config.yaml
d_expert: 48
d_shared_expert: 0
moe_layers: [0, 1, 2, 3, 4, 5, 6, 7, 8, 9, 10, 11]
router_score: "softmax"
normalize_top_k: true
routed_scale: 1.0
balance_loss: 0.00221
groups_per_token: 3
vocab_size: 8192
steps: 8380
Below are experts of layer 9 (counted from 0) of a mixture-of-experts language model. Rows are named router (the router's row for the expert) and show model dimensions 0-127. Each number is 200 + 40 x the weight over its row's rms, rounded and kept within 0 to 999.
Before each expert's rows: "gets" lists some tokens that make up at least twice as much of what it gets as of all text. This comes from a sample of Wikipedia text that the model never trained on. Tokens count by the router's weight.

# expert 12
gets: "s", "ers", " him", "es", " them", " people"
router,242,213,280,288,198,218,214,122,175,232,108,138,172,164,153,222,230,217,164,173,206,249,246,172,245,155,222,179,170,272,219,205,227,197,227,182,227,223,180,179,145,106,230,190,189,240,191,239,216,237,261,196,277,225,178,268,193,179,218,146,179,139,216,156,200,132,208,153,192,165,193,252,242,209,217,194,217,193,206,174,219,206,220,189,229,224,155,257,194,266,135,138,228,156,166,224,191,244,147,228,197,234,176,167,153,188,182,122,254,154,229,145,180,124,198,205,215,200,214,185,183,216,182,339,189,224,208,261

# expert 32
gets: "=", " |", "Personal", " Location", ":", "-"
router,159,176,123,181,273,227,256,213,200,239,199,260,212,180,136,165,209,97,170,216,151,210,199,207,230,272,226,274,191,256,218,168,193,147,176,210,119,179,262,223,230,209,205,169,216,207,225,166,238,286,197,222,119,128,267,135,275,299,211,254,196,170,237,145,203,250,165,216,175,176,228,189,211,250,207,200,181,170,210,177,208,168,167,206,213,190,208,197,178,180,156,240,170,185,237,194,234,141,181,147,206,181,272,222,226,208,252,237,187,107,154,240,253,167,225,185,236,214,171,270,250,143,206,184,238,184,223,192

# expert 39
gets: "\n", "==", "===", " ==", " ===", "===="
router,151,252,161,211,192,237,277,190,257,260,237,207,166,262,261,218,204,217,276,209,247,291,210,279,185,178,243,187,216,238,196,165,213,205,253,216,173,210,270,225,151,200,160,171,166,196,233,237,144,175,151,182,128,236,190,205,214,263,220,256,145,206,246,226,211,176,233,230,219,246,237,138,164,180,221,197,188,252,231,155,188,154,179,139,237,184,169,181,242,169,153,217,174,138,241,138,204,189,213,245,247,182,113,198,174,226,232,237,122,208,262,243,286,150,180,168,197,143,178,186,215,219,271,146,189,159,192,257

# expert 54
gets: " and", ",", " or", " but", " while", " &"
router,228,241,226,183,190,228,173,191,239,138,228,223,190,231,274,140,184,134,188,243,189,233,164,247,151,233,188,181,238,149,208,159,151,166,264,275,215,254,244,254,256,198,257,158,215,160,204,231,210,151,170,168,225,202,228,177,231,234,238,154,221,189,210,211,181,211,104,209,223,205,153,216,255,160,199,201,192,198,192,196,240,237,188,190,254,175,229,154,179,197,287,117,183,226,142,215,263,84,241,279,247,206,197,150,131,163,191,178,208,155,275,117,198,193,288,212,220,245,184,172,249,216,189,224,194,250,169,199

# expert 62
gets: " was", " is", " were", " are", " be", " has"
router,233,137,309,157,172,237,152,215,250,151,234,235,196,245,221,223,160,153,184,176,132,203,177,246,216,218,145,170,202,202,232,200,158,237,214,154,190,246,219,202,243,199,253,256,156,188,129,146,119,216,211,178,224,213,218,125,150,178,167,210,220,189,213,183,181,211,96,241,169,238,160,148,236,145,214,219,193,253,206,215,276,208,251,223,233,207,180,165,190,198,171,225,241,152,229,189,210,199,191,173,188,130,296,203,229,194,143,163,106,217,187,252,292,180,224,235,183,234,166,219,255,213,170,281,213,178,135,176

# expert 2
gets: "1", "2", "s", "3", "4", "6"
router,266,236,175,168,134,177,150,226,177,213,213,131,247,271,253,213,189,189,202,177,245,152,159,149,211,165,203,177,119,236,240,223,252,161,232,184,199,286,197,158,224,151,208,134,146,180,101,219,172,186,207,212,249,221,176,283,220,214,217,166,143,236,207,191,165,155,249,171,271,175,202,185,247,296,227,270,232,189,227,165,174,169,134,234,192,222,191,184,173,163,167,171,206,175,152,216,173,214,229,233,143,177,168,199,150,223,180,116,230,244,252,155,206,162,145,234,194,192,254,182,134,183,184,226,185,233,176,292

# expert 53
gets: ")", "s", "\"", "i", "a", "e"
router,209,205,164,218,154,223,248,123,209,220,135,183,249,168,234,244,209,250,177,174,256,189,154,179,178,69,263,194,166,171,193,210,177,268,157,173,204,199,199,161,132,160,154,150,173,243,156,288,187,151,195,192,197,262,186,212,178,184,256,174,203,209,216,192,247,112,278,170,223,230,263,232,201,153,143,195,175,192,246,184,157,214,202,233,238,254,208,250,221,152,225,162,234,141,167,266,204,239,138,256,220,236,159,213,178,250,254,166,238,198,270,135,159,184,187,260,174,185,259,143,195,192,226,186,224,184,174,167

# expert 57
gets: " (", "-", " \"", "'", "/", "–"
router,207,265,194,248,172,243,191,212,139,235,178,237,175,293,239,226,227,231,262,196,251,161,125,209,195,207,201,187,269,268,174,300,208,187,154,207,205,193,226,245,194,222,151,215,198,204,232,192,203,209,172,120,234,169,181,174,156,117,245,142,200,180,158,253,213,284,149,230,191,157,211,152,147,215,196,164,204,190,158,254,173,141,144,176,216,128,242,183,223,190,253,203,213,240,202,154,192,287,210,183,214,210,179,166,200,222,111,196,262,209,180,200,270,184,200,186,191,234,195,157,180,275,247,155,145,264,119,199

# expert 23
gets: " |", "|", ";", " January", " November", " October"
router,169,212,149,190,184,235,200,133,255,154,148,195,236,206,156,273,221,210,190,249,194,276,149,95,206,244,199,195,191,227,226,262,248,193,147,240,224,192,209,173,164,246,256,188,118,209,161,251,188,189,153,298,254,235,170,229,210,179,161,200,222,256,230,189,187,153,219,140,256,200,186,217,195,187,256,178,233,148,226,153,209,146,236,230,189,230,248,218,225,124,183,277,150,146,195,238,242,258,213,283,157,176,196,204,234,151,205,159,173,198,219,141,229,167,156,194,224,198,262,134,147,179,223,162,245,243,149,213

# expert 33
gets: " A", " S", " W", " P", " D", " F"
router,192,174,172,173,242,176,122,168,199,159,153,219,188,264,251,294,139,239,288,184,151,186,189,211,195,182,197,183,242,191,227,156,203,202,175,132,200,153,250,165,165,232,173,277,179,151,243,138,230,167,135,244,171,138,229,214,155,170,224,259,293,215,128,167,198,222,215,206,228,222,248,181,169,210,194,138,176,223,205,196,255,149,232,196,208,146,209,198,280,197,243,210,237,277,155,242,261,200,229,114,208,268,241,204,201,213,218,176,226,126,212,197,214,229,151,198,210,164,208,269,194,221,143,149,179,170,265,197

# expert 43
gets: " |", " ", ")", "\"", "%", ";"
router,186,210,214,267,254,208,264,185,216,201,170,195,212,225,226,222,241,228,189,215,159,191,185,178,259,138,232,175,204,195,175,182,256,177,194,127,208,213,166,147,176,180,286,181,134,231,196,299,214,186,140,203,193,300,164,179,176,302,257,224,173,224,235,120,151,209,183,200,287,233,160,225,179,170,212,136,264,249,211,175,234,215,179,216,143,285,229,249,228,158,246,142,145,155,243,205,179,234,197,249,143,273,215,258,183,180,194,205,218,236,193,141,186,189,154,181,166,203,224,183,173,196,280,164,257,244,182,198

# expert 52
gets: "2", "3", "5", "1", "0", "6"
router,207,255,173,188,141,260,172,170,237,191,175,155,210,211,253,195,241,227,256,174,209,255,226,124,169,182,156,190,253,278,196,193,187,256,206,157,226,180,188,184,202,174,210,304,168,228,262,188,175,174,177,224,228,208,179,234,145,158,234,142,202,237,177,178,213,175,213,259,179,227,247,189,182,218,159,234,258,206,206,177,267,173,226,144,119,173,221,229,192,171,174,132,228,231,181,174,157,198,212,113,171,195,218,281,176,195,303,196,256,212,188,174,166,135,160,246,153,106,167,145,221,157,233,172,125,137,216,257

# expert 34
gets: "t", " p", "st", "d", " ex", "g"
router,211,157,168,143,223,194,174,276,169,169,282,213,181,211,244,156,261,158,219,277,204,142,247,282,184,164,156,174,275,197,238,172,233,218,213,144,183,177,259,229,163,228,206,237,215,189,218,186,178,221,172,169,253,135,136,237,180,143,241,132,205,220,164,146,206,243,212,180,227,208,152,263,158,257,217,197,208,248,166,180,239,187,206,165,238,227,169,214,261,199,177,175,179,231,170,190,120,143,290,229,133,104,278,271,203,201,218,201,214,155,169,193,213,163,196,150,180,243,170,177,216,210,164,169,224,283,180,232

# expert 31
gets: ":", ",", " –", "–", ";", "):"
router,170,226,115,191,237,268,217,248,277,174,221,228,198,234,228,201,142,100,230,211,223,209,135,172,207,214,162,176,240,209,155,224,190,231,253,226,155,167,259,196,270,150,209,224,237,214,188,238,156,157,211,252,139,166,254,146,285,146,145,220,222,175,232,215,207,184,160,250,239,180,153,197,201,196,237,137,254,243,232,146,293,236,145,170,137,147,122,201,234,204,245,174,206,200,113,205,215,242,232,182,212,134,214,207,198,220,182,230,285,236,190,258,213,187,206,202,183,154,178,152,229,222,227,158,204,174,145,184

# expert 8
gets: " in", " of", " on", " for", " at", " with"
router,202,178,167,242,272,106,204,260,175,177,185,188,127,255,221,135,183,176,164,204,227,133,195,181,230,263,172,193,214,167,187,193,228,146,166,217,189,160,249,190,219,227,257,117,177,179,124,184,218,187,169,210,213,203,211,146,197,217,227,265,165,176,212,205,207,233,190,193,168,207,172,164,154,225,257,143,235,171,102,286,228,143,227,225,225,249,232,201,112,204,159,205,243,182,217,160,183,158,258,162,169,109,199,170,183,231,228,233,201,290,237,172,261,242,253,181,182,265,197,160,227,184,231,216,201,246,164,108

# expert 29
gets: "2", ".", "0", "9", "ร"
router,194,203,162,118,180,237,238,225,240,165,245,165,213,242,235,247,233,216,183,228,264,185,250,99,192,244,177,196,220,201,122,196,231,212,204,224,228,234,158,227,164,195,193,259,274,193,321,243,242,185,250,267,258,133,206,213,192,160,206,190,149,202,242,297,214,254,234,250,173,252,201,186,193,231,239,235,228,159,155,140,241,223,83,246,244,208,198,232,187,140,256,197,236,250,240,194,203,246,217,210,205,180,208,238,239,153,190,193,180,189,167,180,217,193,197,130,252,186,165,169,193,131,176,142,241,182,182,196

# expert 63
gets: "1", ",", "2", " |", " of", "0"
router,184,241,230,240,163,192,180,175,236,186,273,143,239,257,254,270,178,204,165,195,213,257,152,175,177,200,189,155,246,244,123,188,201,197,221,153,243,166,161,242,250,281,257,131,223,264,169,239,212,245,144,243,200,160,140,180,177,215,203,160,213,174,227,271,217,207,167,206,252,163,183,184,158,162,172,205,212,194,180,203,210,245,209,236,230,236,262,182,272,236,309,210,220,287,116,250,190,194,234,149,201,188,257,228,192,230,241,164,214,298,168,146,175,262,192,187,219,173,227,218,233,207,234,214,237,196,119,194

# expert 27
gets: " to", " would", " not", " can", " may", " will"
router,216,207,228,163,166,230,271,215,226,178,228,145,282,266,240,277,172,154,110,155,177,134,209,213,166,172,169,178,229,184,188,124,187,229,200,245,213,159,176,165,258,189,223,206,151,251,235,283,203,217,110,198,165,204,189,194,226,183,236,214,227,152,205,168,224,175,216,216,151,231,171,195,136,185,198,138,277,214,247,253,224,173,226,221,224,244,137,220,236,167,242,171,219,166,164,158,155,168,270,305,210,162,212,204,202,201,159,138,228,174,175,191,246,201,234,266,191,253,141,149,180,215,168,245,180,116,240,223

# expert 28
gets: "0", "1", "2", "8", "5", "6"
router,255,183,184,251,152,183,188,139,215,177,256,166,261,187,212,216,192,273,142,167,211,244,157,216,188,218,196,231,247,216,169,164,254,157,172,186,252,258,212,147,207,177,241,184,150,252,162,227,187,127,274,158,235,232,202,188,176,141,170,177,267,228,246,205,169,185,208,187,261,164,151,251,256,156,170,202,230,136,265,219,207,124,132,272,215,191,120,139,217,184,202,152,227,212,238,129,144,167,211,195,182,158,221,255,205,227,200,180,263,221,173,171,156,173,270,246,202,139,199,243,195,123,180,253,178,224,153,238

# expert 21
gets: "1", "2", "0", "3", "5", "4"
router,197,271,167,244,187,227,191,222,238,153,198,133,225,218,257,197,163,186,188,188,271,135,192,153,182,166,175,200,200,196,192,121,190,258,260,267,216,186,164,179,171,266,163,219,203,259,157,53,99,213,183,245,175,157,228,220,235,188,136,174,162,232,279,137,232,235,246,265,218,230,198,225,208,186,137,213,231,175,211,159,191,200,212,233,145,154,277,160,215,165,211,207,170,274,170,177,142,207,222,241,110,212,220,190,186,256,197,211,256,204,172,219,144,207,226,192,182,229,150,249,182,178,214,188,165,239,199,228

# expert 19
gets: " of", " as", " by", " for", " with", " in"
router,143,172,168,218,210,153,320,223,197,168,216,204,144,230,211,181,175,97,182,119,169,132,162,229,204,292,127,205,230,174,199,233,185,174,203,245,121,189,228,221,212,158,218,201,227,217,135,193,233,231,153,236,143,217,219,126,153,248,224,239,175,179,215,128,191,224,162,241,208,241,198,262,201,186,210,184,189,176,232,227,225,219,241,181,209,210,210,133,161,187,158,174,189,175,228,215,205,139,208,184,195,168,211,193,234,171,168,209,313,250,207,142,315,207,264,166,221,235,240,184,175,139,145,239,175,179,173,158

# expert 18
gets: " ", " (", "0", "–", "born", "″"
router,206,148,213,206,237,193,135,161,158,177,193,223,225,232,210,171,210,163,251,167,210,236,149,169,198,173,192,200,203,207,166,267,248,295,170,262,203,173,224,217,170,229,232,72,181,109,194,266,229,223,156,289,146,129,201,176,164,173,221,173,196,180,172,262,239,237,184,206,265,181,203,97,233,222,213,176,239,231,177,213,163,177,142,112,256,150,177,217,193,173,166,244,237,187,225,144,196,210,239,201,157,134,152,188,222,258,149,229,158,241,161,178,260,259,214,196,244,141,245,167,204,210,202,161,209,218,208,166

# expert 22
gets: " the", "'", "ia", " a", "us", " his"
router,189,157,183,167,136,233,206,144,249,179,203,138,279,217,200,215,146,175,260,235,221,199,260,172,189,188,187,146,198,163,260,224,230,195,279,220,211,133,122,205,285,158,261,186,238,250,111,214,230,197,212,218,177,230,159,242,187,147,256,205,176,207,206,169,152,158,200,176,188,126,170,192,157,180,202,243,197,176,231,172,264,215,273,213,157,194,176,209,260,117,191,179,213,169,218,200,159,180,272,163,210,180,189,216,293,233,129,171,237,251,230,99,205,210,204,281,145,215,174,188,222,216,223,188,183,145,168,166

# expert 56
gets: " the", " a", " his", " an", " The", " its"
router,200,197,206,275,244,127,206,220,263,179,237,136,201,203,169,183,153,232,102,207,211,236,175,234,213,240,145,184,205,172,250,250,226,270,231,241,186,186,185,242,208,193,210,234,189,215,117,130,211,240,170,205,237,218,187,175,164,247,141,197,192,168,216,163,274,181,225,147,235,197,173,197,236,168,199,185,153,205,122,157,197,228,213,216,161,241,267,299,144,148,142,227,157,150,242,179,197,158,209,150,254,203,173,245,171,213,138,261,180,206,212,272,221,274,260,220,192,182,153,167,215,277,209,282,140,190,190,223

# expert 37
gets: "s", " part", "ation", " Siege", " life", " member"
router,143,205,168,206,155,168,152,140,126,237,203,229,214,254,152,103,170,257,188,149,149,162,194,224,227,155,177,177,175,224,191,247,255,249,265,221,206,184,195,154,214,224,203,199,224,247,260,231,204,159,202,178,236,220,268,255,197,270,187,152,158,222,238,218,189,124,236,173,120,188,151,280,208,224,272,235,200,202,263,219,214,260,210,144,246,188,204,176,236,217,175,205,149,177,206,218,218,213,112,214,233,245,176,164,211,183,208,236,238,174,225,263,241,243,228,231,125,214,243,246,153,149,234,265,222,250,198,279

# expert 36
gets: ")", " =", "°", " career", " Country", " Coordinates"
router,138,187,216,238,150,235,312,225,245,189,239,221,215,216,181,226,200,226,146,150,240,178,213,246,166,140,184,201,228,246,194,261,210,240,248,236,187,227,185,102,131,213,188,201,178,268,145,229,238,178,264,150,233,218,219,207,176,187,144,180,243,200,178,132,217,165,182,157,242,204,218,157,203,222,258,229,258,255,224,163,175,213,285,189,262,231,159,276,183,176,238,238,214,124,121,205,210,183,212,201,241,199,155,229,193,142,181,236,223,228,174,164,143,172,197,261,149,181,213,151,180,81,153,201,182,190,162,199

# expert 3
gets: " ", "s", " f", " re", " p", " c"
router,171,210,214,142,238,171,146,219,189,207,277,244,195,196,268,166,208,236,285,174,228,173,203,262,237,182,216,190,243,228,241,152,243,318,194,173,251,218,185,283,189,146,172,274,227,216,221,175,128,240,228,193,152,164,232,205,184,268,218,150,248,249,160,168,139,232,206,208,270,147,221,178,129,180,196,197,227,204,208,210,182,226,206,155,187,146,173,162,131,259,161,244,233,247,207,193,158,155,255,144,215,253,164,175,207,156,123,262,195,176,214,194,165,275,231,193,185,212,185,247,130,208,203,175,170,220,243,246

# expert 17
gets: "2", " U", " S", " (", " E", "1"
router,137,208,249,165,254,283,132,195,165,159,183,212,199,229,251,161,244,273,248,154,201,216,183,209,185,148,227,197,188,186,204,114,182,238,232,198,179,147,234,210,166,284,173,245,204,145,253,146,205,193,187,217,200,259,232,225,171,211,169,209,181,272,181,215,190,247,208,244,261,247,265,238,112,219,220,189,219,281,142,219,145,226,210,193,171,148,226,173,189,232,278,185,212,205,181,224,129,175,223,206,253,202,178,200,189,193,214,176,229,163,234,243,204,216,224,138,250,133,203,156,105,220,115,129,133,232,200,178

# expert 40
gets: "\n", "-", "==", "·", " Preced", " =="
router,204,209,133,209,208,279,289,202,210,228,179,282,208,199,179,191,241,132,206,228,209,200,165,235,221,230,207,238,197,275,207,187,228,146,212,238,116,194,272,172,219,224,172,198,185,178,257,215,214,277,216,192,143,148,225,194,288,293,177,221,225,215,259,146,232,245,169,214,166,175,264,210,208,236,210,187,175,233,243,192,229,158,166,190,259,166,172,166,163,171,174,251,156,155,231,166,257,175,176,164,157,164,243,243,188,152,234,236,172,83,151,242,249,143,214,198,240,161,189,240,259,137,201,167,201,163,178,248

# expert 35
gets: " ", "1", "2", "3", "0", "4"
router,237,214,289,138,162,314,200,188,276,179,219,173,181,193,190,171,187,195,218,237,163,175,113,193,227,161,188,238,221,206,150,159,203,170,225,255,211,141,166,211,147,264,196,137,175,230,111,208,228,242,158,219,214,163,233,249,199,176,174,185,213,240,223,153,208,250,255,244,183,213,173,222,189,208,116,144,221,224,172,157,172,182,114,207,226,168,227,148,229,171,215,159,182,243,178,202,217,220,225,222,114,166,250,215,246,168,212,141,205,140,175,186,201,177,171,178,200,79,205,233,160,227,243,176,256,256,265,246

# expert 13
gets: "ed", "ing", "d", " made", " known", " used"
router,249,235,244,185,191,179,251,221,128,166,175,206,155,155,109,193,192,197,156,210,130,149,221,198,191,252,154,200,213,136,198,266,171,145,267,205,250,205,188,214,166,196,182,148,187,236,132,199,265,201,247,98,200,204,202,203,204,217,223,216,138,162,252,135,164,142,231,180,161,293,172,152,225,231,181,198,155,158,226,233,174,182,167,264,130,291,216,176,144,218,189,229,238,201,278,150,219,182,217,196,237,154,164,262,166,149,186,173,249,256,201,242,177,231,261,187,172,197,184,155,216,175,195,240,252,138,190,209

# expert 16
gets: " he", " The", " He", " which", " It", " it"
router,203,229,181,215,144,191,191,115,194,184,169,192,174,166,220,274,204,212,125,141,204,208,266,163,177,172,226,164,90,203,228,152,136,284,140,157,218,226,138,240,247,248,181,200,268,144,216,240,199,209,213,198,206,265,178,222,241,249,165,159,182,228,181,246,184,171,297,210,202,213,169,244,180,217,162,160,180,178,255,278,221,198,251,229,220,245,153,234,146,204,219,173,244,159,171,210,155,189,185,252,221,209,202,183,175,272,206,238,250,149,238,250,253,150,187,242,223,225,150,220,236,301,207,263,209,195,244,205

# expert 50
gets: ".", ")", "\n", ").", "\"", "\"."
router,172,323,168,151,241,209,233,226,193,254,226,179,141,188,208,243,251,210,122,110,236,236,174,174,190,147,244,183,168,252,174,203,175,200,177,243,263,182,236,238,203,156,183,212,123,191,262,198,253,221,176,175,207,284,212,213,217,204,209,145,208,166,213,205,167,155,200,167,180,136,222,283,246,176,229,139,173,133,227,159,221,164,192,194,278,174,133,184,155,164,184,162,175,228,242,190,124,288,214,195,188,152,204,269,203,142,208,182,190,255,213,171,217,146,243,174,214,248,244,143,175,216,183,159,198,183,161,262

# expert 25
gets: " the", " a", " one", " all", " two", " that"
router,247,167,182,222,287,169,140,224,209,194,139,198,142,285,151,201,226,224,169,122,196,187,188,154,162,242,180,181,179,225,218,210,241,234,177,236,293,160,142,188,169,193,93,204,201,211,129,169,146,269,208,215,242,203,271,221,202,175,197,211,173,188,196,210,135,224,207,190,216,279,162,226,160,147,210,219,155,132,247,232,178,254,271,199,220,188,183,183,174,165,247,153,255,208,154,173,213,206,205,300,154,197,180,270,160,226,153,206,213,218,307,171,203,226,192,203,243,222,148,228,150,225,228,245,207,237,173,175

# expert 30
gets: " |", ";", ")", "---|---|---|---|", " =", "|---|---|"
router,165,185,201,161,154,237,197,225,245,173,193,199,274,197,199,236,211,208,128,195,220,108,147,272,215,256,194,173,195,278,209,292,201,141,222,186,248,265,237,201,184,223,239,208,115,146,249,233,127,249,187,141,157,246,280,199,175,244,210,244,257,243,203,152,165,165,204,178,201,156,220,138,238,170,238,165,209,215,231,230,243,181,185,175,171,196,203,146,221,181,239,249,180,160,148,233,211,270,201,223,165,226,246,276,187,170,283,266,277,205,186,147,199,153,219,190,238,181,166,163,173,193,196,158,270,217,194,207

# expert 5
gets: ".", "S", " US", "N", "B", "O"
router,159,228,119,171,210,181,223,150,191,228,183,145,222,207,231,211,179,255,182,206,207,202,231,187,220,178,172,163,216,248,228,204,178,149,238,163,144,189,126,247,251,158,209,204,232,168,154,153,192,149,121,166,261,174,169,223,215,137,230,192,142,270,169,244,168,194,266,246,282,253,206,252,154,280,193,193,258,200,201,151,228,180,168,183,209,161,260,199,281,170,220,165,183,138,147,301,219,234,196,190,216,169,230,252,227,130,209,216,183,246,176,160,260,189,138,195,249,199,206,173,98,192,214,145,208,136,189,188

# expert 24
gets: " |", "-", ":", "|", ";", ","
router,185,222,181,206,229,217,176,223,208,210,218,156,202,222,200,210,233,107,141,300,208,219,155,231,230,285,265,159,240,260,165,199,186,160,238,233,157,159,233,244,280,251,199,133,226,171,157,206,183,229,160,174,142,205,228,145,220,247,219,222,216,172,239,171,265,163,100,203,203,160,260,278,197,248,213,233,181,212,201,122,198,252,216,149,159,163,167,173,284,195,257,236,156,175,239,251,225,184,226,170,198,204,218,168,111,213,255,240,180,207,178,187,200,183,207,200,174,192,237,180,241,162,235,105,245,220,188,136

# expert 6
gets: " of", " the", " The", " de", "The", "="
router,118,154,197,172,180,165,148,229,201,227,241,147,205,225,105,275,216,211,183,180,235,177,263,178,235,265,266,173,203,181,216,252,166,152,175,141,233,158,180,251,283,206,162,141,221,221,136,153,200,218,175,149,216,243,145,176,157,213,240,203,201,114,176,208,192,178,106,234,172,148,227,224,181,152,208,233,150,185,177,202,217,202,255,188,166,230,235,166,211,174,217,144,172,166,174,238,222,173,173,241,271,264,218,233,202,300,212,234,179,250,156,195,189,187,207,186,280,187,258,242,220,160,197,209,199,119,177,131

# expert 11
gets: "\n", "==", ".", "===", "A", " A"
router,171,225,188,210,272,186,185,204,123,181,184,274,152,210,277,145,165,145,262,144,208,208,152,190,194,251,214,186,206,241,267,213,210,150,191,146,237,273,233,256,160,223,134,159,160,135,258,147,208,198,214,217,172,188,189,233,260,173,165,261,147,205,164,230,147,231,191,298,180,208,142,161,185,176,267,165,127,204,199,214,274,167,180,192,223,184,171,159,115,182,197,224,202,258,192,148,123,163,188,236,195,174,177,236,198,226,223,209,226,182,229,256,219,194,233,170,221,181,208,234,200,241,296,175,226,134,257,225

# expert 4
gets: " the", "0", "th", " New", "8", "6"
router,273,154,185,259,219,166,213,190,188,187,258,154,210,220,181,237,102,286,206,222,209,219,220,262,212,210,222,194,219,179,226,148,190,191,189,206,244,145,205,189,238,236,246,238,268,122,185,193,161,159,127,179,243,201,230,180,130,123,164,136,285,230,238,280,233,138,288,154,219,146,120,245,190,200,223,185,207,240,155,175,131,206,178,256,210,149,247,192,223,134,175,181,169,155,171,229,206,165,208,218,244,203,163,180,190,218,166,245,205,176,215,213,237,226,152,171,209,162,227,215,171,263,161,177,132,260,167,176

# expert 41
gets: ",", "),", " and", "\",", ";", " –"
router,161,214,212,256,247,186,190,174,153,148,188,198,175,270,195,138,229,133,176,229,196,275,180,153,212,230,203,174,227,166,143,240,227,241,214,142,209,265,273,278,162,189,167,137,285,162,227,239,187,214,263,226,201,206,241,94,201,149,191,160,146,200,208,228,250,160,177,163,170,201,196,207,234,208,239,164,173,185,251,210,297,272,243,138,235,173,205,171,159,190,262,197,215,190,174,191,179,182,197,203,213,160,219,200,125,196,195,180,209,187,181,226,188,113,199,152,213,171,150,177,185,265,227,260,283,233,125,153

# expert 42
gets: "9", "1", " ", "0", "2", "8"
router,141,169,158,138,198,222,154,144,207,197,244,139,249,183,165,208,227,163,222,209,159,204,213,183,215,172,148,208,185,220,118,252,188,218,224,220,209,188,239,213,200,255,228,162,173,123,232,186,174,205,193,269,153,162,162,186,275,198,114,194,177,208,190,233,251,225,166,261,247,212,167,142,203,206,222,244,200,259,182,172,163,132,168,193,238,177,274,211,189,217,191,295,285,275,201,202,187,227,218,184,181,131,144,188,220,182,281,293,249,262,241,148,267,257,196,196,268,212,172,211,188,136,193,160,253,198,224,172

# expert 1
gets: "0", "%", "3", ")", "6", "5"
router,137,177,212,175,199,208,249,230,283,217,232,260,229,222,236,207,199,221,146,202,224,189,207,190,273,243,219,213,254,189,185,171,244,167,167,181,114,117,200,165,201,183,242,223,165,235,266,217,225,130,148,208,202,200,159,184,243,179,268,208,224,261,262,169,139,201,222,261,156,226,141,239,204,282,186,192,284,186,228,225,171,202,227,243,133,168,222,222,245,149,233,113,140,174,174,161,233,262,135,220,202,193,239,219,218,153,188,203,176,164,186,164,227,169,206,205,201,227,229,161,190,154,271,165,253,220,267,300

# expert 38
gets: " con", "s", " Con", " Re", " Born", "con"
router,168,160,174,243,154,286,219,209,297,216,286,263,231,244,196,173,142,242,214,154,207,180,196,169,171,209,124,191,256,130,242,162,198,189,156,178,156,157,185,200,215,175,219,295,203,240,208,251,191,152,230,170,178,198,217,243,234,226,193,180,237,211,129,193,207,231,207,232,203,216,205,135,171,203,187,183,259,212,248,187,184,196,292,197,254,136,190,181,223,190,232,246,251,178,154,242,195,192,186,223,214,194,196,141,280,147,170,204,163,110,146,237,146,236,206,162,175,291,282,200,161,169,139,199,192,240,158,175

# expert 46
gets: " |", "-", "|", ";", "=", " •"
router,182,239,161,225,194,240,257,268,216,106,245,251,249,235,195,253,180,145,157,262,244,177,231,201,201,223,194,182,205,257,169,229,244,150,163,219,193,163,240,196,266,224,247,180,186,160,236,268,159,225,146,200,87,99,175,173,231,265,268,174,247,142,240,189,221,193,193,226,218,181,296,203,209,155,178,198,191,231,217,191,218,218,219,218,173,182,271,258,222,150,210,255,160,148,194,201,234,209,215,173,150,220,180,246,161,255,208,256,146,144,152,240,219,225,224,159,242,190,174,208,288,211,213,192,226,219,145,167